config = dict(
    num_hidden_layers=16,
    hidden_size=256,
    n_experts=8,
    experts_per_token=2,
    d_expert=288,
    d_shared_expert=0,
    hidden_act='swiglu',
    moe_layers=[1, 3, 5, 7, 9, 11, 13, 15],
    router_score='softmax',
    normalize_top_k=True,
    routed_scale=1.0,
    balance_loss=0.0124,
    balance_bias=False,
    router_z_loss=0.001,
    init_std_router=0.0344,
    lr_router=0.00237,
    vocab_size=4096,
    norm='rmsnorm',
    norm_eps=1e-05,
    tie_word_embeddings=False,
    optimizer='adam_variant',
    learning_rate=0.00153,
    beta1=0.9,
    beta2=0.99,
    max_grad_norm=1.0,
    batch_tokens=65536,
    max_seq_len=512,
    train_tokens=584400000,
    max_steps=8918,
    dataset='wikipedia_en',
)
Below are experts of layer 13 (counted from 0) of a mixture-of-experts language model. Rows are named down (a neuron's output weights, with its number) and show model dimensions 0-255. Each number is 50 + 12 x the weight over its row's rms, rounded and kept within 0 to 99.
Before each expert's rows: "raises" lists some tokens whose logits its average output raises strongly, later layers aside. This comes from a sample of Wikipedia text that the model never trained on.

# expert 7
raises: ",", " and", " ("
down2:46 27 74 57 56 44 20 39 48 46 60 33 47 53 42 67 35 74 55 64 55 40 50 46 55 37 61 36 67 50 61 50 40 45 46 64 45 32 50 38 68 35 40 27 55 55 42 53 67 41 68 27 50 63 68 46 52 51 43 47 51 20 65 56 63 65 55 39 59 47 24 51 59 71 44 57 35 48 49 29 53 29 67 52 34 68 48 58 29 38 61 72 48 46 14 42 67 61 30 49 50 41 46 73 32 38 39 48 53 58 57 58 38 54 64 28 41 62 47 54 45 59 60 54 31 58 52 53 50 63 63 80 39 69 64 47 45 23 48 51 47 56 58 57 59 38 43 51 48 36 24 55 55 57 64 63 56 45 65 48 56 47 42 47 51 50 39 49 57 36 55 50 38 28 41 48 62 37 41 49 36 59 37 52 53 42 61 26 59 66 45 45 38 38 47 38 52 57 62 49 51 47 47 59 56 49 51 63 30 61 53 57 37 41 41 44 27 56 52 61 51 37 19 49 52 27 47 50 64 47 47 53 50 27 81 52 47 45 54 50 53 56 67 56 39 53 20 36 49 42 46 57 57 40 43 69
down3:48 31 44 45 49 38 47 69 30 62 44 79 71 45 47 46 47 67 51 55 69 60 36 42 63 52 34 55 54 33 70 56 49 59 41 35 52 56 39 58 62 70 33 65 23 44 54 38 47 50 66 57 71 62 46 52 34 51 64 45 64 49 53 39 49 53 48 36 56 39 36 46 73 47 41 33 43 43 48 45 50 40 54 47 51 56 55 57 41 23 61 74 72 40 40 44 78 63 59 37 59 41 66 43 40 77 45 56 56 69 29 63 50 45 55 46 46 43 08 38 41 59 52 54 55 47 48 49 40 47 44 53 53 53 58 37 62 76 68 64 40 45 36 45 34 52 34 31 58 59 40 66 59 47 41 39 50 65 31 32 62 56 30 52 33 37 50 52 29 43 40 60 41 54 54 44 44 56 46 35 60 82 80 57 42 46 43 52 75 48 09 45 53 41 59 29 40 52 46 67 45 69 44 63 51 41 43 63 44 37 32 46 51 44 58 50 65 49 46 50 49 41 44 48 52 46 41 31 51 31 28 45 46 48 56 67 57 40 52 66 59 44 58 60 53 41 49 41 63 58 51 66 66 55 50 55
down4:40 67 56 60 64 68 56 41 31 71 39 34 63 63 21 54 49 34 35 36 66 52 59 43 48 53 68 57 59 64 80 63 43 57 75 58 40 55 32 46 34 37 51 41 57 47 28 40 39 49 44 48 39 48 50 62 64 52 33 45 27 50 33 51 54 68 54 56 51 47 43 24 44 53 50 69 55 56 37 35 49 54 46 40 55 58 67 42 77 51 31 38 40 44 54 44 51 54 54 63 49 64 61 35 60 57 37 59 41 73 61 55 29 56 53 62 48 32 68 48 71 31 48 51 50 74 54 52 59 65 38 42 38 30 47 44 52 52 39 82 46 27 71 40 60 46 52 40 35 40 51 56 63 35 55 32 61 67 69 47 39 48 52 29 78 50 59 61 47 59 62 36 35 39 56 63 32 73 49 50 29 45 55 41 41 40 52 45 45 56 57 56 65 57 39 57 46 46 41 43 43 39 34 43 56 29 50 46 46 41 52 33 46 51 57 61 42 58 56 59 29 57 51 42 39 52 48 45 53 63 42 48 52 43 71 59 68 68 46 41 23 39 35 59 49 70 38 44 60 75 27 38 48 38 36 54
down5:51 54 49 46 54 39 59 49 48 46 50 50 59 60 66 48 57 68 50 47 58 53 69 66 31 49 51 47 53 36 67 43 40 48 45 37 27 35 39 25 51 67 73 61 52 56 41 55 30 38 50 48 68 42 56 38 34 59 47 80 60 38 50 33 47 49 28 40 36 65 49 77 57 46 50 46 37 65 42 75 66 33 38 47 47 62 43 47 39 51 53 65 56 48 56 44 40 67 53 61 61 59 43 50 72 55 53 57 40 27 35 60 45 43 62 53 40 21 24 26 54 38 47 51 43 56 50 63 42 67 61 37 56 43 67 50 38 63 50 61 69 45 29 41 42 40 36 52 50 42 53 39 63 51 42 36 42 57 55 62 49 55 53 56 52 19 45 30 58 59 27 60 46 26 67 40 51 53 39 64 61 62 24 60 56 39 39 66 49 32 40 55 42 74 47 39 56 70 59 44 55 60 53 61 33 49 59 48 42 75 56 31 45 58 50 46 39 55 27 55 63 59 78 45 55 53 58 32 79 46 47 54 62 50 31 26 37 65 72 48 46 61 30 58 54 58 40 44 42 48 44 42 38 47 53 68
down6:60 60 49 24 46 55 75 47 57 63 55 40 52 40 35 53 41 55 44 53 43 42 24 47 49 61 30 74 22 65 48 63 38 60 44 57 32 46 67 51 51 46 28 64 61 48 72 44 61 37 56 79 67 61 61 43 52 41 48 71 56 47 54 45 68 80 54 57 46 42 26 67 66 49 49 48 71 53 47 56 64 62 54 31 55 25 48 46 51 46 40 41 37 50 63 47 37 31 46 53 59 45 59 60 55 37 57 47 57 53 54 49 62 54 62 48 47 49 79 55 55 59 67 36 57 67 44 39 63 38 52 52 28 69 51 76 26 14 45 63 65 54 56 45 57 60 50 54 58 68 55 60 52 73 60 48 65 53 66 43 31 78 51 26 57 29 68 48 51 33 50 40 46 60 60 49 62 39 79 51 39 53 41 56 32 68 52 45 44 56 25 59 52 64 43 58 43 63 59 57 54 47 39 66 49 53 79 58 56 48 59 40 55 35 43 45 57 61 59 59 57 50 62 47 48 36 60 56 60 59 58 50 69 52 48 30 51 57 52 58 55 61 63 61 52 46 32 74 38 57 49 58 60 56 63 50

# expert 1
raises: ",", ".", " and", " ("
down2:59 38 67 50 67 55 55 61 41 36 63 57 74 52 59 27 59 49 36 38 34 34 56 33 57 65 43 19 41 33 50 28 48 22 49 52 42 45 63 43 54 36 48 50 43 58 47 34 46 57 48 39 45 41 52 52 56 56 65 64 54 42 35 49 51 47 62 28 44 51 53 68 62 64 46 57 51 55 41 39 54 47 47 42 72 63 45 55 66 47 39 47 39 49 50 51 60 66 62 52 49 65 43 36 51 60 39 44 58 56 47 44 58 34 48 33 47 50 44 35 40 85 41 59 34 62 45 83 15 29 59 52 45 42 62 15 53 74 48 47 43 25 70 46 49 19 33 41 53 49 57 69 57 47 46 70 32 46 56 49 57 57 42 59 39 62 52 34 63 42 42 56 47 53 75 46 52 48 58 42 63 58 38 64 48 51 60 36 56 68 50 44 47 51 48 46 58 28 72 46 47 34 31 48 49 37 53 58 34 42 39 57 43 33 48 50 47 55 53 60 12 58 62 50 53 52 47 58 68 48 52 48 51 64 51 51 45 78 59 51 42 37 62 53 54 23 54 45 66 52 47 41 79 64 37 35
down3:61 51 57 44 31 31 65 40 51 40 41 52 38 44 65 42 65 33 47 46 43 63 43 54 35 51 44 60 68 38 29 60 68 55 44 54 67 53 61 51 55 42 48 58 40 60 43 13 52 45 58 48 44 31 42 48 48 57 53 47 53 47 24 28 52 57 64 66 47 63 71 65 56 66 58 46 39 55 61 55 51 55 46 45 55 51 38 51 63 38 58 48 39 42 51 57 53 49 57 45 59 49 79 64 42 61 50 40 71 50 46 50 44 69 62 74 46 60 47 55 46 57 44 54 37 75 48 29 34 33 37 39 38 46 63 73 47 59 61 63 54 37 45 36 43 46 54 44 42 60 42 45 48 45 52 49 69 62 42 38 55 42 39 45 44 99 38 46 46 52 48 50 54 48 41 45 49 45 58 57 26 45 59 53 35 43 38 41 52 56 47 58 56 45 40 59 44 51 67 57 34 39 55 32 48 47 37 65 60 58 56 41 52 46 47 55 39 14 35 36 45 65 59 61 44 50 47 66 61 64 34 51 72 45 76 33 64 39 68 31 58 60 39 57 42 76 67 55 43 78 39 60 32 56 45 53
down4:62 42 33 69 31 37 69 45 41 51 64 51 49 51 69 77 55 60 69 64 44 04 56 67 49 61 46 67 69 54 43 30 38 38 38 48 57 63 45 36 48 62 38 57 59 88 48 55 42 01 51 52 88 49 59 57 55 63 47 52 72 56 72 51 38 47 55 48 69 59 36 42 59 58 58 50 42 51 51 38 51 48 51 53 57 45 44 44 54 31 77 47 36 41 48 58 45 45 52 53 75 49 47 40 44 56 66 46 67 58 54 49 55 74 48 46 59 50 60 53 42 53 37 42 37 58 52 46 61 50 46 49 58 53 32 51 59 62 46 46 79 51 58 56 52 54 56 51 59 88 45 41 49 43 64 55 49 39 53 63 69 41 51 37 53 49 46 38 69 51 75 62 62 40 46 52 36 25 58 51 49 71 45 55 52 46 42 52 49 53 58 40 50 69 51 63 64 83 29 48 40 54 46 74 55 49 46 26 40 53 43 46 44 42 48 44 37 51 44 71 46 40 46 58 60 43 55 36 49 56 35 64 64 57 31 64 38 55 51 50 36 39 56 58 60 39 58 39 59 50 62 55 40 41 55 47
down5:45 30 62 46 49 49 48 47 49 53 45 67 51 47 37 57 59 74 43 66 55 57 53 53 50 40 44 29 55 44 44 44 23 40 57 69 64 54 49 47 58 50 56 57 29 49 44 31 44 38 38 46 17 57 57 54 57 62 45 76 36 45 52 40 74 78 67 44 49 61 47 56 59 57 50 37 39 54 47 41 37 40 35 65 30 57 65 31 57 54 40 64 56 40 43 31 70 57 57 31 64 62 46 36 53 49 39 88 52 49 56 37 41 60 68 33 47 53 33 49 56 38 48 45 34 66 46 64 61 44 20 58 50 35 40 56 63 59 66 51 40 60 73 46 71 64 40 55 45 37 56 67 56 41 37 49 52 76 53 37 47 31 29 54 38 47 55 44 64 54 46 46 48 34 66 51 42 34 37 66 58 50 62 39 40 45 43 36 36 38 60 51 46 62 56 36 58 52 48 28 61 45 44 38 53 31 39 63 44 55 54 74 35 69 29 48 47 46 64 51 63 53 29 44 41 46 44 56 53 56 40 51 49 39 65 53 47 34 29 71 40 34 52 39 63 55 58 34 42 56 60 53 37 51 93 44
down6:61 26 42 69 67 45 38 40 67 43 53 49 60 50 46 49 47 45 64 51 54 52 63 61 47 56 35 39 45 47 55 60 37 44 64 47 64 48 35 50 59 58 54 64 55 64 55 52 41 30 46 51 22 39 47 43 59 73 60 63 54 43 53 49 65 64 40 57 51 42 35 50 42 53 66 49 45 39 45 36 49 46 62 64 45 44 49 40 65 41 42 51 58 39 54 41 26 62 47 53 53 41 52 42 52 56 27 44 52 45 40 43 49 40 46 48 41 63 38 50 52 36 52 10 70 41 49 49 49 43 51 62 35 62 50 49 67 61 56 48 57 71 63 48 68 40 63 52 52 43 55 68 50 65 52 56 52 56 40 29 39 32 40 46 42 00 50 54 35 57 43 55 23 58 47 53 41 67 57 78 33 60 52 64 46 46 51 47 44 39 30 42 66 47 36 59 43 67 61 59 59 46 77 56 62 45 39 32 40 46 55 61 58 48 76 53 55 54 57 49 44 37 40 48 43 31 57 55 36 32 45 51 43 48 49 35 61 38 24 69 40 25 59 54 59 61 36 18 80 46 33 51 32 63 62 52

# expert 4
raises: "es", "al", "as", "in", "or", "i"
down0:38 37 80 49 52 19 55 66 62 32 61 59 50 46 44 39 48 43 67 79 54 36 60 39 59 59 66 50 46 48 59 55 31 45 47 46 32 30 44 38 54 52 37 63 26 48 61 76 33 51 43 64 53 50 61 50 32 40 54 52 46 68 34 59 54 59 41 38 39 53 57 40 44 52 47 39 42 65 42 58 59 42 61 28 71 44 56 44 79 63 34 45 49 51 45 49 65 49 30 40 55 33 49 52 40 49 64 33 31 54 61 56 44 40 54 24 42 60 48 55 54 61 59 57 06 48 49 59 58 60 62 60 33 23 40 46 56 39 62 63 45 69 49 60 49 64 45 62 62 47 49 49 41 45 52 51 60 49 56 30 35 41 62 50 46 88 41 53 61 37 65 70 55 42 64 43 51 48 49 71 51 71 60 46 45 34 49 36 45 56 52 53 33 61 36 60 42 30 39 48 37 62 50 67 41 37 64 54 61 43 56 51 44 40 65 54 41 40 63 35 34 60 70 52 71 57 54 37 53 49 49 68 37 28 67 63 49 56 43 50 36 48 58 58 62 76 43 56 38 54 42 34 60 52 31 55
down1:55 25 41 56 62 39 41 27 51 30 58 54 28 43 51 66 27 55 49 40 56 68 40 39 54 45 58 48 77 39 45 43 41 40 33 41 40 55 46 61 34 70 45 77 44 47 53 57 49 56 52 51 37 56 75 45 28 44 66 53 46 50 46 51 69 38 55 40 60 70 44 45 35 35 46 65 74 49 43 69 54 63 66 52 67 50 38 31 57 47 57 66 60 30 54 65 55 41 67 49 50 26 59 61 50 40 38 41 50 53 61 53 23 58 50 44 46 59 64 68 50 37 70 26 60 28 53 55 67 68 49 85 41 45 52 54 42 61 58 53 66 70 53 56 48 29 50 60 52 45 40 49 63 29 62 45 47 37 59 59 52 69 49 54 67 24 43 39 46 44 40 47 54 75 73 69 42 44 52 40 65 45 27 48 58 56 52 68 51 54 52 44 37 47 36 45 59 48 65 29 36 40 66 66 67 51 52 70 48 67 55 37 46 29 81 64 33 37 64 31 52 61 70 54 48 58 48 41 57 47 58 55 53 64 30 50 50 59 39 49 57 30 56 46 53 53 54 49 52 60 53 53 51 44 41 39
down2:53 69 60 64 56 61 38 56 38 55 56 52 28 49 48 68 27 54 46 67 56 31 52 41 46 39 51 70 56 27 56 58 53 45 67 51 50 61 70 42 61 49 50 39 46 61 23 43 47 64 52 57 63 59 39 50 62 69 52 45 44 75 50 30 57 38 48 61 29 58 64 62 45 51 31 55 51 61 45 53 48 57 62 54 24 38 32 56 39 49 60 55 44 39 73 53 40 52 41 58 72 52 60 40 77 31 41 46 47 39 59 76 42 51 53 56 42 42 58 44 54 31 78 32 41 71 71 65 67 44 51 49 41 53 42 56 42 47 44 45 50 72 32 32 49 34 37 45 73 38 60 37 52 50 60 51 40 57 42 51 26 43 55 76 46 61 65 35 31 59 47 46 64 64 62 43 63 43 44 89 57 63 45 67 75 46 64 63 49 67 43 36 48 40 37 38 44 63 53 44 59 39 42 59 70 58 58 23 51 49 63 54 46 65 61 56 46 49 54 63 60 49 63 41 37 30 48 31 63 41 50 60 70 60 34 52 38 55 57 65 58 63 65 55 48 49 52 27 53 46 58 40 63 31 48 49
down3:51 70 40 36 56 51 53 45 44 41 40 76 53 33 26 57 60 45 45 75 46 72 37 49 39 57 47 40 66 60 34 78 59 60 39 62 41 47 53 25 41 57 35 52 55 53 42 34 41 39 56 40 36 39 58 53 61 47 63 55 53 56 51 37 46 56 48 63 55 36 57 50 40 60 32 31 48 35 49 44 56 48 44 61 55 33 45 22 69 43 52 38 39 46 63 46 50 35 58 49 49 61 38 48 54 46 60 53 43 52 57 29 69 54 53 56 74 57 61 47 58 60 46 52 23 57 56 56 48 63 47 31 45 39 56 44 68 39 46 49 54 36 64 62 56 50 34 34 69 76 40 40 88 37 57 48 34 67 61 52 25 60 39 31 56 38 60 34 56 48 52 55 60 54 57 63 59 49 68 40 55 55 43 56 61 45 32 43 54 40 50 33 55 39 35 34 38 39 46 71 25 42 64 46 44 56 45 44 56 55 69 51 55 51 70 51 43 60 70 60 71 60 41 66 56 45 12 89 53 61 31 56 58 51 65 57 46 32 41 39 48 69 41 51 61 49 46 53 79 48 50 63 54 51 58 37
down4:45 51 36 67 50 30 38 57 61 44 61 49 62 46 59 44 64 51 46 52 52 55 43 37 65 43 50 37 38 44 63 59 39 56 41 72 57 37 40 35 36 34 41 45 73 55 44 39 39 59 20 55 56 40 57 48 69 50 40 49 48 48 31 36 26 48 52 35 50 37 40 33 58 60 29 35 42 45 40 48 42 61 43 37 67 48 44 36 59 32 51 40 45 54 36 39 37 47 41 36 43 41 44 49 48 43 45 52 51 47 35 38 22 53 56 48 40 59 56 75 39 58 59 51 35 53 53 53 58 49 40 42 51 46 62 49 29 55 76 40 52 50 60 62 70 53 41 48 42 70 61 62 51 52 34 57 47 62 84 87 59 48 48 53 41 27 42 48 52 41 58 70 66 30 65 53 73 54 51 49 55 81 49 62 33 49 43 42 63 57 70 56 71 67 41 49 20 52 31 61 54 73 56 58 45 52 25 49 71 57 46 47 40 74 48 55 44 41 31 69 44 46 29 66 60 48 49 49 44 57 64 52 48 63 34 49 41 52 48 49 41 46 37 42 59 68 34 17 61 45 55 43 30 55 70 61

# expert 0
raises: "a", "c", "in"
down2:55 57 54 63 64 47 53 44 49 58 41 61 34 57 60 69 45 30 45 47 24 70 43 62 22 66 49 66 51 58 42 52 56 34 61 68 55 26 43 48 51 65 55 59 63 66 69 48 46 52 76 61 29 38 64 57 48 55 58 60 64 58 51 58 54 57 47 39 42 45 44 60 48 40 59 56 52 65 54 43 41 60 48 49 60 55 48 61 59 33 32 40 65 43 72 41 46 53 53 37 52 54 55 56 75 47 60 51 50 47 44 35 60 84 76 50 48 61 43 49 41 56 45 38 58 55 43 46 52 63 70 41 49 66 56 55 59 46 58 51 32 62 39 57 60 61 49 46 54 63 53 70 49 55 41 61 66 53 41 46 46 42 63 54 74 71 52 52 37 41 63 78 41 59 75 48 58 18 54 49 29 47 59 32 74 52 58 63 37 63 46 29 50 46 40 59 43 51 58 37 52 40 65 65 39 37 65 77 26 34 52 51 65 54 41 59 56 29 59 73 40 57 50 45 57 39 33 66 65 41 41 57 59 21 57 46 44 47 50 54 59 71 34 56 60 33 52 58 52 52 16 56 55 82 64 57
down3:48 62 65 60 57 72 61 48 65 56 60 55 24 50 49 38 48 52 54 45 66 74 47 48 35 51 40 48 55 36 85 54 52 48 69 54 52 42 43 61 39 61 52 47 72 36 43 45 53 47 51 60 50 65 64 50 60 56 22 44 68 58 40 61 42 43 38 32 23 30 24 52 62 51 47 62 49 44 48 55 43 41 67 68 72 18 46 50 49 74 50 66 62 57 64 69 35 37 39 42 50 53 62 44 45 46 45 53 48 60 56 63 60 55 38 56 35 67 52 45 34 53 53 67 57 29 47 50 51 77 70 50 42 38 53 52 49 53 50 49 38 37 61 56 37 49 53 46 30 45 26 47 46 55 55 26 41 38 55 63 41 32 48 25 53 79 57 45 63 62 58 35 51 54 46 46 58 53 38 37 56 35 27 62 38 52 57 43 51 68 59 33 61 53 59 34 52 58 42 76 69 48 40 47 58 46 48 51 32 48 59 34 53 52 21 57 28 51 37 44 69 58 56 61 44 42 75 65 49 43 39 47 57 66 32 44 48 46 51 28 68 45 46 52 36 66 45 69 45 25 40 47 44 34 62 38
down4:33 49 59 51 28 71 72 61 47 52 69 47 53 48 53 54 57 47 23 70 11 52 30 63 56 68 54 53 56 45 36 51 48 75 57 52 56 66 36 34 46 63 34 64 38 39 47 64 40 38 43 53 40 66 59 49 61 41 46 68 39 61 48 35 47 36 49 87 29 54 56 45 58 53 35 55 57 39 50 45 65 72 40 64 41 47 49 36 51 48 58 51 68 53 51 42 45 22 58 29 47 29 61 67 50 33 58 31 77 40 47 54 46 46 50 52 70 42 42 67 41 59 61 34 54 57 44 50 37 40 22 71 75 47 44 45 19 52 58 44 57 38 36 62 27 67 60 43 51 26 53 61 36 72 40 38 46 61 30 50 59 58 45 55 61 72 55 54 36 44 48 46 31 51 60 45 46 47 44 45 47 64 49 64 39 47 56 58 76 13 66 45 54 61 39 43 57 48 54 54 39 59 34 48 57 41 38 29 49 56 65 31 62 48 62 42 50 59 41 59 46 64 48 51 59 58 46 56 50 41 35 56 60 51 40 41 52 49 51 45 45 53 29 50 47 32 47 43 61 44 43 33 50 61 50 50
down5:44 69 54 58 43 49 63 62 49 64 51 40 42 53 44 29 49 36 34 47 52 38 44 35 35 42 60 47 34 28 39 56 52 75 54 57 60 52 67 44 50 52 64 43 20 42 48 41 49 73 49 54 39 76 46 31 76 39 48 58 55 31 76 32 35 47 64 62 43 46 56 70 59 66 59 60 53 26 40 57 60 32 57 60 60 41 26 61 47 56 63 31 52 55 65 37 55 45 44 40 51 52 52 80 67 70 58 57 51 46 47 57 45 54 19 60 48 56 42 52 47 33 64 53 33 49 50 66 58 64 58 56 58 63 51 42 71 53 62 42 46 36 40 64 33 51 56 41 69 54 55 74 37 58 62 68 48 52 47 38 48 70 59 38 75 47 34 28 31 39 72 48 47 43 34 52 45 44 25 38 58 49 40 37 64 38 50 63 64 41 39 44 48 41 64 60 61 48 36 48 42 61 51 58 56 43 47 36 35 69 45 67 50 26 39 60 40 41 39 76 60 30 43 53 39 32 55 47 42 55 65 53 35 45 56 52 47 60 48 41 50 73 43 36 30 32 55 55 51 37 59 44 47 40 63 38
down6:60 40 41 31 33 50 44 32 50 52 39 39 35 51 27 52 56 53 57 60 43 52 36 56 45 44 47 62 43 39 62 55 70 34 68 44 47 72 52 38 34 55 38 50 42 63 85 49 61 44 46 46 71 43 50 56 46 36 48 70 38 44 30 39 65 75 75 55 54 46 80 37 85 32 44 26 52 58 47 46 40 56 44 63 44 47 42 53 48 53 55 71 54 35 56 40 48 45 58 48 31 88 39 44 44 61 61 37 46 52 81 54 54 43 70 63 39 49 46 44 57 42 57 27 42 46 28 52 62 63 64 38 66 64 57 35 44 57 53 40 33 59 54 44 43 42 49 29 42 40 33 48 54 57 39 48 48 47 07 66 33 53 41 62 41 33 65 43 46 49 58 73 52 36 32 37 45 52 40 69 39 66 44 53 58 66 32 41 63 42 46 50 48 60 57 39 48 69 64 64 51 51 58 55 50 61 72 54 52 38 57 43 53 57 55 51 63 25 38 65 39 53 51 49 37 62 51 68 51 40 61 42 52 36 44 34 58 27 36 42 47 54 48 47 54 45 57 55 45 38 47 33 59 54 41 44